config.yaml
n_layer: 9
d_model: 320
n_experts: 256
experts_per_token: 8
d_expert: 80
d_shared_expert: 0
activation: "mish"
moe_layers: [2, 3, 4, 5, 6, 7, 8]
router_score: "softmax"
normalize_top_k: true
routed_scale: 1.0
balance_loss: 0.00131
balance_bias: true
router_cosine_scale: 14.0
init_std_router: 0.0307
lr_router: 0.00107
vocab_size: 8558
norm: "rmsnorm"
norm_eps: 1e-06
tie_embeddings: false
optimizer: "soap_variant"
lr: 0.00564
batch_tokens: [65536, 131072, 262144]
seq_len: 1024
train_tokens: 726800000
steps: 5372
dataset: "wikipedia_en"
Below are experts of layer 2 (counted from 0) of a mixture-of-experts language model. Rows are named router (the router's row for the expert), up (a neuron's input weights, with its number) and show model dimensions 240-319. Each number is 200 + 20 x the weight over its row's rms, rounded and kept within 0 to 999.
Before each expert's rows: "mostly gets" lists some tokens that are sent to it at least half of the time. This comes from a sample of Wikipedia text that the model never trained on.

# expert 250
mostly gets: " g", " G", "g", " reg", "ig", " appar"
router,183,197,193,247,202,194,200,201,196,211,186,168,211,168,177,199,226,184,239,200,219,198,207,206,209,215,230,194,190,184,198,183,189,198,209,182,200,160,217,161,185,197,174,176,218,166,171,248,211,198,214,202,211,207,210,168,225,210,218,184,262,208,160,222,174,191,210,180,189,193,191,214,212,197,227,230,189,193,194,182
up0,175,196,200,205,214,216,214,206,191,251,178,215,210,225,183,224,186,198,224,171,190,200,173,193,221,165,215,180,191,216,199,180,159,193,211,196,217,194,219,207,199,195,241,246,193,220,207,211,194,226,179,183,184,217,195,231,215,201,207,187,179,211,190,219,199,197,202,209,198,223,220,210,240,203,174,205,199,180,231,212
up1,221,208,165,222,186,194,180,198,170,163,233,168,207,176,205,246,211,221,225,186,177,200,206,208,153,184,230,189,224,204,171,220,231,209,222,214,190,177,197,199,175,191,209,225,179,187,187,240,215,205,247,215,189,208,206,205,191,219,222,189,211,198,218,203,180,195,204,187,178,211,213,193,191,165,237,226,211,195,209,179
up2,189,204,191,235,219,208,228,210,190,197,189,194,209,192,228,206,211,198,221,190,180,212,208,207,236,233,208,204,163,220,197,233,171,206,193,182,188,217,201,221,186,198,169,185,227,214,178,212,215,206,192,203,202,231,218,198,203,220,200,211,180,217,170,202,166,184,163,220,219,175,235,230,216,196,219,197,218,170,184,174
up3,215,154,234,238,211,194,229,185,181,205,192,181,202,174,201,197,167,201,210,168,228,166,173,200,214,180,204,206,184,218,193,185,191,213,187,227,191,206,167,211,223,197,228,211,197,216,194,236,144,183,192,227,182,193,215,233,221,169,222,191,214,196,217,168,190,218,181,191,213,235,194,177,213,172,219,206,192,203,249,180
up4,186,197,233,183,240,207,204,192,195,193,242,199,176,222,180,164,206,225,237,191,202,211,224,209,232,186,266,189,174,198,183,158,170,186,213,204,192,200,206,189,206,191,176,172,203,169,189,182,221,222,225,231,178,177,212,202,204,200,223,206,182,205,234,222,210,204,186,223,203,232,182,183,180,187,182,222,218,199,235,230
up5,194,205,195,213,209,221,194,197,202,190,173,208,218,195,220,214,216,181,202,176,216,200,198,197,186,194,190,198,193,196,212,196,164,217,231,206,168,173,212,211,188,222,166,197,220,163,193,188,200,184,203,191,185,193,210,152,212,204,231,220,186,185,206,158,230,234,211,169,213,196,171,218,212,187,228,208,195,193,207,267
up6,206,235,186,231,178,195,178,230,221,173,226,216,236,228,232,205,211,167,213,172,181,169,219,237,208,221,207,202,220,202,197,197,177,237,202,231,250,192,210,201,196,174,165,196,197,170,191,209,200,186,208,193,182,184,220,184,212,180,182,209,171,168,263,210,177,206,179,221,200,208,226,201,198,218,228,196,231,219,215,179
up7,163,206,201,188,183,195,187,161,217,201,208,179,208,188,227,208,192,179,210,181,242,225,195,230,203,185,217,233,210,205,186,211,203,193,210,172,180,205,200,208,198,225,188,187,186,198,203,205,207,204,194,178,162,177,221,245,181,211,193,202,188,192,195,180,183,187,178,181,210,231,200,226,186,195,209,200,217,209,231,184
up8,218,190,201,205,223,167,193,204,177,190,166,188,212,189,180,190,217,173,175,182,189,226,195,189,182,186,185,202,202,210,194,178,171,188,164,186,191,205,208,141,168,180,207,228,186,236,187,199,206,195,216,199,188,216,205,177,186,194,170,173,194,207,185,216,195,195,171,195,172,201,173,203,207,214,177,191,191,234,221,185
up9,189,198,154,211,179,181,158,209,167,220,200,219,190,169,216,191,164,207,195,215,203,188,176,207,207,188,213,222,182,193,176,211,213,222,169,196,192,178,209,206,177,193,189,166,210,210,198,183,193,207,188,196,167,207,194,195,173,185,194,191,194,200,191,223,230,190,236,159,196,188,197,185,230,175,182,186,184,198,187,170
up10,231,199,215,165,211,211,213,175,208,172,208,216,175,165,165,217,209,196,220,214,185,199,213,235,205,218,201,195,192,234,179,221,188,223,196,222,161,232,185,225,203,195,206,180,159,233,168,178,187,191,168,209,192,209,230,195,174,193,201,181,174,164,145,187,196,217,209,208,217,175,205,223,219,203,228,229,219,226,192,178
up11,216,190,202,261,194,213,163,174,240,218,235,191,212,194,227,223,218,183,192,193,195,211,205,187,205,159,207,197,193,204,179,198,178,204,226,173,208,171,196,175,176,176,193,181,251,203,178,172,235,194,220,177,222,202,191,233,185,183,178,201,174,221,190,164,217,219,214,205,178,228,199,210,197,188,213,203,207,156,226,212
up12,189,253,219,227,198,182,203,246,185,230,208,210,205,207,188,196,189,195,197,247,202,156,211,205,221,182,172,227,216,231,220,193,195,205,222,207,197,195,210,210,213,178,240,220,188,180,194,188,197,151,175,203,207,218,185,182,216,209,221,231,235,215,182,203,219,204,219,196,137,209,247,207,200,183,196,220,185,207,190,200
up13,155,225,211,208,220,196,237,187,179,207,213,190,187,206,202,218,201,182,194,205,187,198,172,230,183,183,205,194,200,210,184,248,172,173,214,208,188,172,179,183,251,197,184,199,207,176,251,188,218,194,181,221,227,222,224,209,209,191,179,209,237,222,193,227,220,211,168,165,154,186,227,175,201,228,179,207,199,187,169,215
up14,205,200,179,198,228,226,186,207,206,193,219,170,228,212,195,204,213,190,222,192,173,216,219,176,219,203,261,183,196,184,197,196,167,170,201,199,182,236,213,213,210,202,203,205,202,199,170,207,192,171,165,185,224,180,220,186,209,161,186,224,246,188,172,204,196,200,196,190,211,183,212,191,214,188,196,195,237,245,218,190
up15,191,220,196,210,208,185,203,231,189,214,178,167,209,180,161,228,186,195,202,204,206,199,200,197,191,161,205,243,208,204,231,207,216,204,218,188,191,192,241,187,232,206,194,198,177,182,203,209,221,219,193,187,268,214,208,181,234,199,158,192,188,211,184,209,214,229,214,198,220,206,183,216,197,211,203,212,193,195,205,210
up16,201,229,235,215,192,165,181,201,173,206,229,216,177,173,172,170,231,186,212,154,212,199,184,196,201,197,204,185,211,205,203,213,166,194,213,203,200,177,203,197,204,176,190,167,194,184,159,191,191,190,204,207,216,166,203,211,151,191,202,203,194,173,181,203,255,188,208,171,177,177,195,198,187,224,192,180,218,192,174,226
up17,205,203,187,236,194,177,206,193,236,172,207,205,221,191,195,180,189,211,233,191,197,167,215,160,187,172,201,199,203,200,210,177,201,211,182,187,194,192,171,190,195,202,182,239,192,224,149,193,188,232,198,201,210,247,232,232,210,215,184,226,196,194,203,172,208,187,208,220,188,199,232,240,188,205,196,180,199,165,205,217
up18,228,218,207,208,207,191,196,202,197,200,200,216,202,202,161,180,215,208,171,215,181,181,185,186,228,182,175,174,187,186,212,197,204,229,186,184,234,214,235,170,171,209,236,222,216,204,201,214,217,192,197,216,167,212,190,185,190,188,205,231,172,221,217,169,214,213,208,251,171,165,223,202,208,192,229,218,232,190,201,180
up19,202,212,191,227,190,144,189,209,190,226,205,244,230,203,174,179,180,192,191,217,191,197,175,187,212,190,215,189,199,229,211,207,177,239,210,189,182,224,193,241,245,204,216,192,200,215,181,195,191,218,172,229,199,194,212,160,214,211,199,206,206,214,213,232,173,170,202,187,224,232,238,186,233,219,230,195,255,205,216,196
up20,207,219,203,173,213,226,196,208,197,231,198,191,206,245,217,211,184,179,186,203,195,196,191,214,210,215,217,176,201,211,230,209,180,223,210,201,187,204,192,222,196,222,243,195,201,187,203,215,174,195,218,199,206,192,172,170,180,187,189,230,189,197,198,199,228,215,175,197,192,205,192,194,171,232,184,163,176,186,167,181
up21,222,225,211,213,200,169,170,209,247,257,176,192,178,191,215,218,222,195,224,235,206,192,173,176,219,180,264,193,218,186,221,219,198,222,215,184,157,233,219,197,225,184,220,220,178,182,211,225,236,221,195,227,173,212,214,196,209,171,183,208,207,233,209,189,219,187,211,201,228,185,196,226,149,176,170,237,193,180,210,210
up22,186,192,229,185,187,173,219,207,200,227,186,196,207,167,201,220,205,189,186,232,147,229,197,204,227,195,212,188,179,198,228,188,199,193,176,202,235,187,187,175,225,197,204,219,189,235,197,199,200,221,226,198,197,185,208,204,200,210,222,198,204,201,214,220,173,177,165,210,197,188,190,205,197,187,221,226,174,198,178,169
up23,225,206,161,205,168,193,226,209,192,215,195,211,209,200,163,192,170,244,194,200,177,256,173,244,198,165,215,179,202,181,189,200,216,190,192,210,208,201,183,207,228,222,223,203,205,218,182,209,196,187,185,192,193,189,187,160,188,188,199,226,200,182,176,214,225,224,201,178,190,226,194,219,213,160,184,204,182,224,193,196
up24,206,229,241,190,204,192,208,184,195,174,236,198,222,220,187,212,203,196,176,226,205,216,184,217,193,220,233,174,183,203,196,216,220,201,210,209,196,217,188,223,233,207,220,176,173,212,170,217,227,174,185,234,206,210,205,174,200,214,204,178,188,199,199,206,202,192,220,211,199,170,225,184,182,230,194,215,175,201,226,177
up25,219,190,230,190,214,223,216,197,231,177,202,213,187,182,194,184,187,232,199,189,208,192,210,161,238,197,166,199,225,202,204,207,186,188,201,224,193,193,229,191,168,226,220,174,176,217,252,193,167,196,162,197,210,186,267,210,188,217,177,210,185,180,177,183,171,241,219,175,210,214,201,213,208,168,200,207,257,200,193,202
up26,197,188,200,219,219,218,177,204,186,200,214,207,190,193,188,205,191,239,211,181,215,187,209,189,168,204,193,197,222,197,223,197,192,181,200,177,172,208,187,185,173,213,191,218,171,247,182,230,200,221,228,185,216,215,182,215,206,174,213,194,195,239,199,187,177,206,229,203,209,229,171,232,212,240,205,206,187,233,223,210
up27,170,201,223,209,195,186,212,208,183,223,241,240,170,200,212,225,196,166,180,197,193,195,213,182,219,200,215,183,175,201,205,201,200,228,202,210,211,198,182,216,205,201,183,227,212,182,171,214,201,228,211,173,192,215,222,216,211,200,189,209,204,187,190,187,171,193,219,169,167,229,218,229,284,157,185,171,212,174,241,212
up28,188,218,192,224,191,202,208,211,184,230,210,180,203,236,197,177,240,222,196,173,197,175,200,224,214,212,203,212,184,217,204,186,186,190,197,191,211,205,181,186,205,231,160,186,197,196,174,188,223,222,213,185,208,169,219,183,161,223,229,224,232,198,190,228,207,174,159,226,219,209,218,244,203,184,191,236,191,176,215,215
up29,198,214,203,208,178,223,177,200,188,183,226,185,201,218,191,199,197,192,207,202,168,193,210,237,229,204,237,216,188,182,206,200,198,181,190,201,215,206,207,227,204,187,233,210,192,206,177,217,219,197,185,169,215,193,170,216,184,198,227,173,210,219,181,259,171,215,239,176,195,225,180,222,221,163,213,188,229,214,188,239
up30,194,213,224,154,205,206,221,172,188,163,196,206,213,219,161,184,213,177,208,173,175,216,200,186,172,180,173,204,208,186,204,210,168,198,181,173,212,179,182,237,189,191,207,178,167,194,202,180,173,200,200,210,207,226,216,195,198,191,236,215,175,214,166,199,191,169,189,215,194,210,205,143,190,192,223,222,161,189,222,217
up31,190,206,200,228,224,235,196,190,183,215,214,202,180,218,220,206,209,222,211,221,200,185,213,213,191,220,196,215,230,183,208,197,186,200,192,207,201,198,199,205,176,243,221,204,243,214,177,203,193,183,207,197,196,220,180,216,195,168,217,207,184,210,210,198,232,216,243,209,177,196,169,160,221,168,201,204,209,177,224,232
up32,207,199,242,209,218,190,207,186,171,209,185,199,180,197,225,231,213,216,174,218,190,184,192,207,175,174,226,232,227,205,207,189,191,205,198,164,188,202,214,176,147,211,205,226,183,189,181,187,191,213,174,208,224,177,190,168,232,209,214,179,175,197,174,229,221,173,220,151,203,226,209,188,202,202,194,211,183,217,176,217
up33,232,191,207,187,231,217,188,180,201,193,199,209,206,219,168,188,223,228,229,191,197,174,190,219,193,194,188,196,185,223,197,161,190,191,211,211,216,192,209,209,206,202,179,203,193,193,197,212,227,179,177,222,190,209,225,215,160,203,177,179,200,201,211,222,182,145,200,187,180,209,176,218,161,182,235,195,177,182,186,235
up34,197,188,209,230,216,203,203,194,205,160,231,214,170,213,207,204,186,231,179,216,189,239,197,169,170,209,185,191,216,167,230,209,199,222,179,202,215,212,208,224,180,158,193,196,241,201,216,195,212,199,206,219,176,224,213,181,226,199,185,207,206,206,154,181,148,196,203,196,197,212,214,214,186,216,250,191,196,190,185,192
up35,198,166,212,187,190,233,182,187,181,200,182,201,196,171,220,202,207,214,165,190,164,211,172,195,196,198,234,183,200,188,194,179,167,191,188,197,220,216,199,186,189,203,195,178,207,210,223,208,184,202,185,225,180,236,213,193,201,237,228,189,198,219,162,179,182,204,218,205,211,188,191,185,217,227,196,226,197,180,212,214
up36,233,249,206,208,199,181,195,200,199,206,225,161,216,210,197,198,226,222,196,221,187,210,198,270,214,222,177,221,212,200,222,190,213,175,173,208,194,198,184,169,176,195,178,216,167,222,163,217,169,185,209,169,211,154,192,197,219,202,223,196,202,236,220,207,209,170,209,191,163,214,207,201,194,216,231,215,208,220,183,193
up37,197,207,199,195,175,209,232,147,242,205,182,204,226,184,177,194,201,193,204,213,242,182,227,207,186,177,212,192,184,201,182,163,182,175,196,236,178,188,157,214,204,227,187,201,228,205,194,177,163,177,211,193,197,205,191,177,197,224,210,196,184,183,206,247,241,206,208,188,236,197,207,208,210,221,205,209,193,171,211,180
up38,180,195,190,223,224,193,220,175,211,203,180,194,192,233,208,207,207,220,233,203,185,239,247,201,210,203,188,217,250,200,249,186,201,192,200,201,206,191,230,204,229,221,184,195,217,172,212,229,215,216,190,199,179,169,166,222,210,203,225,184,177,181,244,230,218,206,195,199,211,245,184,215,212,249,191,194,237,188,203,193
up39,233,196,221,201,202,238,220,224,187,155,172,169,198,213,228,216,212,208,181,221,168,159,202,223,217,213,231,182,234,207,184,180,207,205,186,190,213,226,217,197,185,175,167,187,182,199,192,207,204,204,197,200,182,212,160,195,205,163,214,207,179,215,194,206,185,170,180,197,226,214,167,211,193,235,208,177,189,180,167,191
up40,198,208,213,204,200,195,217,186,212,182,198,209,194,189,219,211,208,214,237,152,225,239,228,192,212,211,195,189,185,207,193,196,232,216,219,199,211,164,190,200,184,202,198,180,199,185,216,212,208,156,199,214,219,175,208,194,196,210,166,197,170,210,214,196,219,179,183,187,205,175,194,255,164,191,150,185,198,202,188,177
up41,209,219,179,201,231,186,189,188,185,218,230,183,201,182,209,193,242,200,218,210,239,198,157,181,237,184,237,182,226,211,220,191,169,180,186,172,221,208,179,184,185,174,205,182,212,168,169,158,197,179,197,178,188,211,200,210,175,189,228,206,212,212,214,190,218,172,203,193,226,229,238,196,191,238,207,166,198,178,178,201
up42,197,195,232,196,235,212,215,195,204,212,207,214,228,188,172,200,195,194,202,182,194,204,206,258,195,218,214,194,210,180,184,168,193,222,212,212,209,226,216,214,206,174,204,201,210,196,175,195,176,192,188,200,216,186,204,157,178,149,215,202,194,183,199,224,212,196,184,229,180,203,203,175,196,190,214,184,258,175,215,205
up43,183,222,188,197,193,184,194,174,187,217,197,215,222,184,185,216,195,221,199,194,220,199,183,190,178,201,194,223,183,220,195,233,201,213,223,215,207,164,182,193,185,193,242,176,218,167,193,204,223,209,195,215,197,211,201,191,159,162,202,234,207,189,202,203,165,200,188,184,221,181,174,209,202,207,228,190,211,194,229,216
up44,222,210,212,190,253,192,222,196,215,176,195,204,251,188,192,196,195,223,224,217,210,192,168,223,196,211,224,161,208,218,209,176,202,202,163,222,212,233,178,186,194,183,238,230,229,214,234,219,210,195,182,206,220,203,223,191,217,238,218,191,220,237,168,197,178,198,216,169,198,180,164,193,195,222,236,171,199,173,191,213
up45,202,217,215,213,210,224,181,219,201,193,179,197,176,205,195,194,204,221,212,216,168,201,175,228,209,180,189,197,196,188,199,178,211,175,198,176,200,194,167,195,193,183,186,236,194,181,176,207,255,211,193,188,173,200,218,173,223,189,205,192,265,206,250,218,202,220,198,197,193,213,185,222,167,216,197,183,197,176,188,184
up46,211,191,194,168,195,161,192,171,200,190,215,184,200,204,202,211,232,191,193,186,205,203,198,194,185,187,214,182,217,198,191,197,224,185,231,185,211,169,189,202,132,181,211,193,203,205,248,189,190,219,237,192,184,186,205,212,176,184,170,191,233,203,159,232,224,209,153,224,189,210,208,187,184,230,203,201,206,164,178,217
up47,240,198,202,164,189,225,210,226,214,188,185,199,219,216,213,228,229,164,213,179,190,187,196,218,181,172,215,183,180,167,187,184,191,203,179,208,205,222,214,229,212,222,165,226,178,193,186,201,173,234,205,185,212,201,160,204,211,169,200,206,200,218,166,205,189,184,208,231,223,190,154,184,204,202,226,206,207,181,166,200
up48,223,197,203,210,201,225,189,200,198,200,221,212,203,179,236,177,178,182,201,208,232,227,208,208,220,210,193,222,200,143,205,182,196,194,247,214,181,207,197,201,175,199,197,215,199,174,209,192,186,206,185,210,190,226,211,190,168,188,197,206,201,194,189,204,235,158,214,185,189,201,213,215,161,220,153,178,216,198,198,191
up49,164,196,200,213,192,165,224,190,188,187,181,196,204,204,221,204,153,203,211,203,196,178,208,223,194,186,185,177,156,221,225,162,233,179,224,182,196,192,220,211,189,250,218,233,190,200,219,210,239,198,202,185,195,144,190,213,217,231,186,232,210,195,203,224,214,182,195,215,191,245,215,195,208,152,180,199,187,210,197,175
up50,200,208,161,217,207,183,187,215,193,226,200,203,215,206,208,229,208,202,165,199,205,171,188,203,238,200,189,227,205,182,206,211,218,203,209,197,226,178,167,189,183,195,180,204,249,182,173,177,174,216,186,206,203,181,192,212,188,190,195,198,194,226,204,219,168,221,191,177,206,169,236,188,169,212,221,171,171,218,240,180
up51,215,206,207,222,199,186,203,204,210,250,205,192,191,203,201,207,219,197,248,211,207,208,187,218,214,202,218,209,234,207,176,194,195,182,203,215,197,207,210,205,175,185,158,155,167,201,201,203,216,228,180,221,246,157,205,177,205,184,211,204,177,192,203,189,183,225,171,214,186,191,236,153,157,224,215,196,190,177,174,180
up52,161,182,210,222,190,195,218,209,210,228,212,215,176,206,197,192,218,198,186,232,178,198,223,195,199,208,167,191,197,177,170,198,213,212,182,201,202,185,230,218,188,191,174,202,198,224,208,213,224,212,221,192,185,231,207,197,211,192,188,213,167,211,199,190,226,214,221,162,185,205,194,183,214,164,178,188,185,155,178,212
up53,203,201,196,228,187,206,212,174,203,193,215,192,211,229,200,195,192,216,208,193,206,228,193,219,189,214,221,175,212,210,199,207,219,187,199,211,236,199,224,187,185,205,244,189,150,218,181,232,217,196,177,211,169,182,213,196,190,210,197,194,218,168,212,226,198,228,148,198,201,191,206,170,167,229,188,177,165,163,240,188
up54,187,189,222,214,213,198,188,196,200,222,191,158,229,220,206,174,186,202,207,201,204,187,217,184,230,244,221,204,227,195,233,180,169,211,203,192,213,186,173,214,181,222,166,201,174,226,184,234,196,171,181,216,233,175,172,196,191,225,201,206,193,224,149,208,187,199,190,202,182,224,179,221,199,217,191,201,200,218,215,166
up55,189,224,211,214,215,212,180,219,238,176,215,195,183,203,211,194,190,203,181,194,137,217,175,219,208,201,216,216,199,209,152,216,245,191,207,212,177,232,201,248,195,224,244,216,242,173,182,158,192,184,198,183,195,192,205,247,185,198,231,223,182,197,209,200,193,194,178,168,223,195,192,211,181,179,199,208,152,215,176,214
up56,222,205,172,188,228,213,186,170,191,174,172,179,173,237,213,174,165,202,185,212,158,185,201,202,174,178,200,220,181,208,186,208,186,217,204,212,209,200,173,172,183,229,216,177,218,198,207,239,233,203,175,190,205,206,220,179,209,184,197,177,211,186,184,228,193,193,172,212,245,165,191,222,182,190,212,209,214,200,178,220
up57,223,194,209,171,231,236,203,221,193,237,181,200,210,202,179,188,222,212,192,182,205,227,199,203,195,184,184,209,199,147,220,187,200,200,214,199,188,162,223,224,197,213,196,170,202,204,201,239,230,215,211,229,148,199,181,235,192,215,179,238,208,161,203,239,186,220,189,220,227,197,214,209,180,187,181,209,239,228,214,186
up58,212,216,171,195,171,155,186,194,197,196,236,223,217,181,141,199,211,181,225,187,213,195,231,173,208,186,202,157,213,249,180,203,221,219,176,191,199,191,163,209,210,221,181,181,214,195,181,203,216,206,188,197,208,228,193,226,179,196,168,235,207,184,167,195,146,201,223,218,192,212,206,209,199,186,238,203,208,180,216,179
up59,209,224,175,217,223,192,194,172,191,168,213,199,197,195,240,229,220,222,177,198,206,185,213,184,171,212,162,169,198,219,201,203,204,210,197,201,168,219,175,204,199,167,202,212,164,200,185,214,188,195,213,211,207,172,199,196,182,189,127,207,229,238,207,198,200,217,220,208,235,177,178,196,192,218,198,172,176,135,205,215
up60,208,181,184,171,256,221,173,197,210,214,149,195,198,246,211,200,204,180,191,187,202,215,219,168,184,253,148,193,188,209,184,215,199,166,241,208,216,200,215,218,211,230,158,204,198,193,169,178,235,195,197,220,181,171,213,197,194,204,211,184,199,198,202,210,169,221,212,202,168,168,217,218,183,221,200,182,195,183,213,201
up61,207,212,201,205,184,193,232,209,174,194,182,240,232,208,202,186,211,208,215,181,212,228,209,229,234,190,199,163,202,243,198,166,230,201,211,149,209,186,209,216,183,184,202,214,232,250,200,185,200,223,206,200,181,185,146,200,193,189,215,214,242,174,235,171,180,233,168,175,173,203,209,209,195,196,217,187,177,220,163,165
up62,187,204,156,213,194,215,241,235,200,201,180,203,194,216,218,187,226,196,185,206,194,185,174,213,199,178,229,200,203,195,188,197,210,178,193,215,202,212,198,204,194,196,181,207,201,210,201,171,172,219,213,237,186,194,229,182,207,226,212,175,219,220,205,212,222,205,233,193,181,237,194,199,216,219,181,214,253,168,187,141
up63,160,175,213,202,192,198,194,201,189,215,184,218,239,183,181,196,173,199,206,235,188,197,210,202,180,189,207,224,228,212,207,198,180,197,219,234,162,237,163,176,184,176,167,212,235,216,199,202,174,211,203,173,211,216,182,212,195,178,214,197,238,198,202,174,187,208,199,220,237,205,219,191,217,192,201,224,234,203,224,186
up64,222,185,228,216,186,224,195,200,186,196,196,234,190,206,161,183,185,228,266,221,215,238,170,198,185,191,202,211,207,218,202,220,207,210,182,204,196,192,223,176,201,175,180,211,175,192,180,202,218,210,175,216,214,219,202,173,218,156,208,198,200,177,189,193,192,212,177,202,183,154,215,166,212,221,183,167,222,182,210,188
up65,212,159,225,196,214,160,219,183,192,189,198,192,212,230,160,226,240,192,229,171,222,204,201,225,171,179,219,228,219,248,217,205,187,241,177,212,208,166,224,146,206,207,174,173,163,167,223,191,247,222,187,178,190,234,191,217,211,204,230,161,197,215,198,201,173,193,226,221,175,205,211,202,216,185,214,208,230,210,193,205
up66,174,184,188,198,225,198,184,178,192,196,202,188,225,192,232,197,214,219,204,206,225,185,203,210,173,186,208,203,163,209,222,168,190,171,185,205,187,216,192,198,179,256,201,173,174,224,183,195,183,172,183,201,171,210,195,202,204,208,214,201,200,211,195,206,229,226,198,193,189,210,206,178,200,211,222,184,208,188,198,206
up67,208,214,179,205,215,220,188,163,251,211,171,163,191,200,181,197,186,233,184,177,203,197,198,182,213,224,231,213,242,200,201,170,196,187,204,228,202,205,189,226,216,189,166,221,223,230,205,194,191,197,180,202,229,177,208,222,206,212,196,221,188,188,220,221,219,184,248,184,190,198,165,199,204,184,206,224,194,187,208,232
up68,203,183,215,227,238,158,190,186,188,195,178,174,224,182,198,204,182,219,209,216,201,199,192,205,212,197,180,219,235,182,225,203,183,197,236,194,194,187,183,213,174,215,188,200,179,218,165,192,177,217,213,179,201,199,184,206,181,180,177,186,167,218,193,228,210,187,209,188,191,182,192,210,207,207,219,186,182,157,222,210
up69,189,201,186,189,201,184,242,187,197,205,203,192,209,190,254,197,177,196,197,187,196,190,164,200,200,141,233,239,216,220,222,214,196,239,175,174,187,200,204,196,170,169,161,197,163,170,223,188,173,205,202,203,173,187,179,181,223,189,165,185,193,205,233,225,211,210,226,223,225,180,198,196,219,171,211,213,209,209,193,202
up70,205,221,180,186,229,187,212,206,202,206,180,221,206,188,181,243,184,178,175,164,181,224,216,174,188,231,206,187,197,194,172,232,211,179,211,201,170,192,233,235,222,170,216,200,199,181,166,184,228,223,225,194,226,228,200,204,225,198,243,205,191,183,203,190,173,217,172,230,164,206,168,214,218,193,199,194,190,183,196,223
up71,188,215,168,184,182,192,164,222,207,225,192,188,170,213,220,205,189,196,237,185,194,202,193,183,176,191,198,201,247,175,168,261,185,221,182,175,217,250,220,177,226,192,195,217,204,190,225,189,177,189,176,209,177,202,220,185,200,183,179,220,171,218,187,221,194,213,161,202,211,176,187,233,184,226,183,170,232,209,188,194
up72,186,232,215,195,185,195,161,178,197,191,209,200,186,201,231,193,207,159,220,210,235,189,192,171,205,195,179,189,211,198,188,183,148,218,198,209,190,181,183,160,185,182,198,176,219,191,224,166,226,188,170,195,194,160,208,192,192,202,184,214,221,193,176,192,189,180,184,216,191,213,224,205,211,199,227,223,206,178,228,184
up73,193,198,186,213,207,229,201,168,211,233,177,196,232,218,175,222,188,222,182,232,177,204,225,193,175,195,230,201,191,213,193,178,206,207,171,165,204,191,189,244,196,197,221,197,204,215,209,145,217,203,209,175,225,149,232,219,230,208,228,227,209,180,185,199,195,201,181,210,206,221,210,187,229,151,188,203,214,227,168,165
up74,212,204,218,190,183,207,189,223,233,235,158,196,206,225,227,213,237,221,174,191,228,158,217,176,221,177,243,152,217,239,168,199,159,214,209,212,175,190,206,220,195,192,222,234,216,205,225,193,183,178,199,185,214,229,213,191,167,194,179,199,196,209,196,214,214,225,168,181,208,178,239,203,181,203,207,202,163,197,190,195
up75,191,206,178,171,204,220,168,189,150,214,188,189,215,190,213,195,157,206,191,182,194,165,201,192,196,214,161,176,212,209,216,208,254,191,218,181,153,219,228,174,204,194,204,177,212,263,215,205,182,196,186,205,187,188,179,231,188,182,232,241,216,201,203,219,210,202,182,216,194,160,198,152,203,202,159,196,163,191,174,202
up76,191,206,173,197,203,180,183,170,215,221,218,176,204,183,204,205,196,192,220,235,204,179,218,211,221,198,210,210,187,210,217,210,241,215,187,192,190,247,218,197,213,218,189,189,193,183,193,193,216,198,225,148,175,213,204,223,187,188,184,182,152,211,206,171,207,169,208,183,173,222,219,208,226,211,218,214,189,203,213,178
up77,196,186,204,185,209,236,198,175,209,181,182,186,209,197,190,226,208,190,172,239,201,212,228,179,219,220,164,197,167,227,222,200,227,199,229,179,196,194,223,206,221,182,205,173,222,151,218,222,216,213,191,209,200,193,212,197,161,206,195,176,194,206,182,226,231,174,195,187,221,218,198,192,209,187,167,192,214,192,218,193
up78,194,187,156,215,207,186,212,205,190,200,198,196,200,196,203,194,200,212,146,212,241,178,173,206,186,237,226,256,226,219,169,214,207,218,233,197,195,197,181,163,207,218,193,199,185,214,185,235,227,207,222,183,225,193,199,187,184,212,210,176,215,219,189,217,167,210,209,192,222,209,179,222,170,187,204,218,206,225,212,204
up79,208,214,211,197,217,212,174,188,216,177,235,233,202,186,240,194,168,219,206,225,201,204,217,192,219,217,188,191,179,220,201,179,265,187,242,190,171,172,184,178,174,227,199,221,249,207,203,236,217,172,188,213,205,178,178,170,195,176,158,190,192,204,223,175,188,212,213,215,190,192,210,196,183,165,214,205,193,164,201,207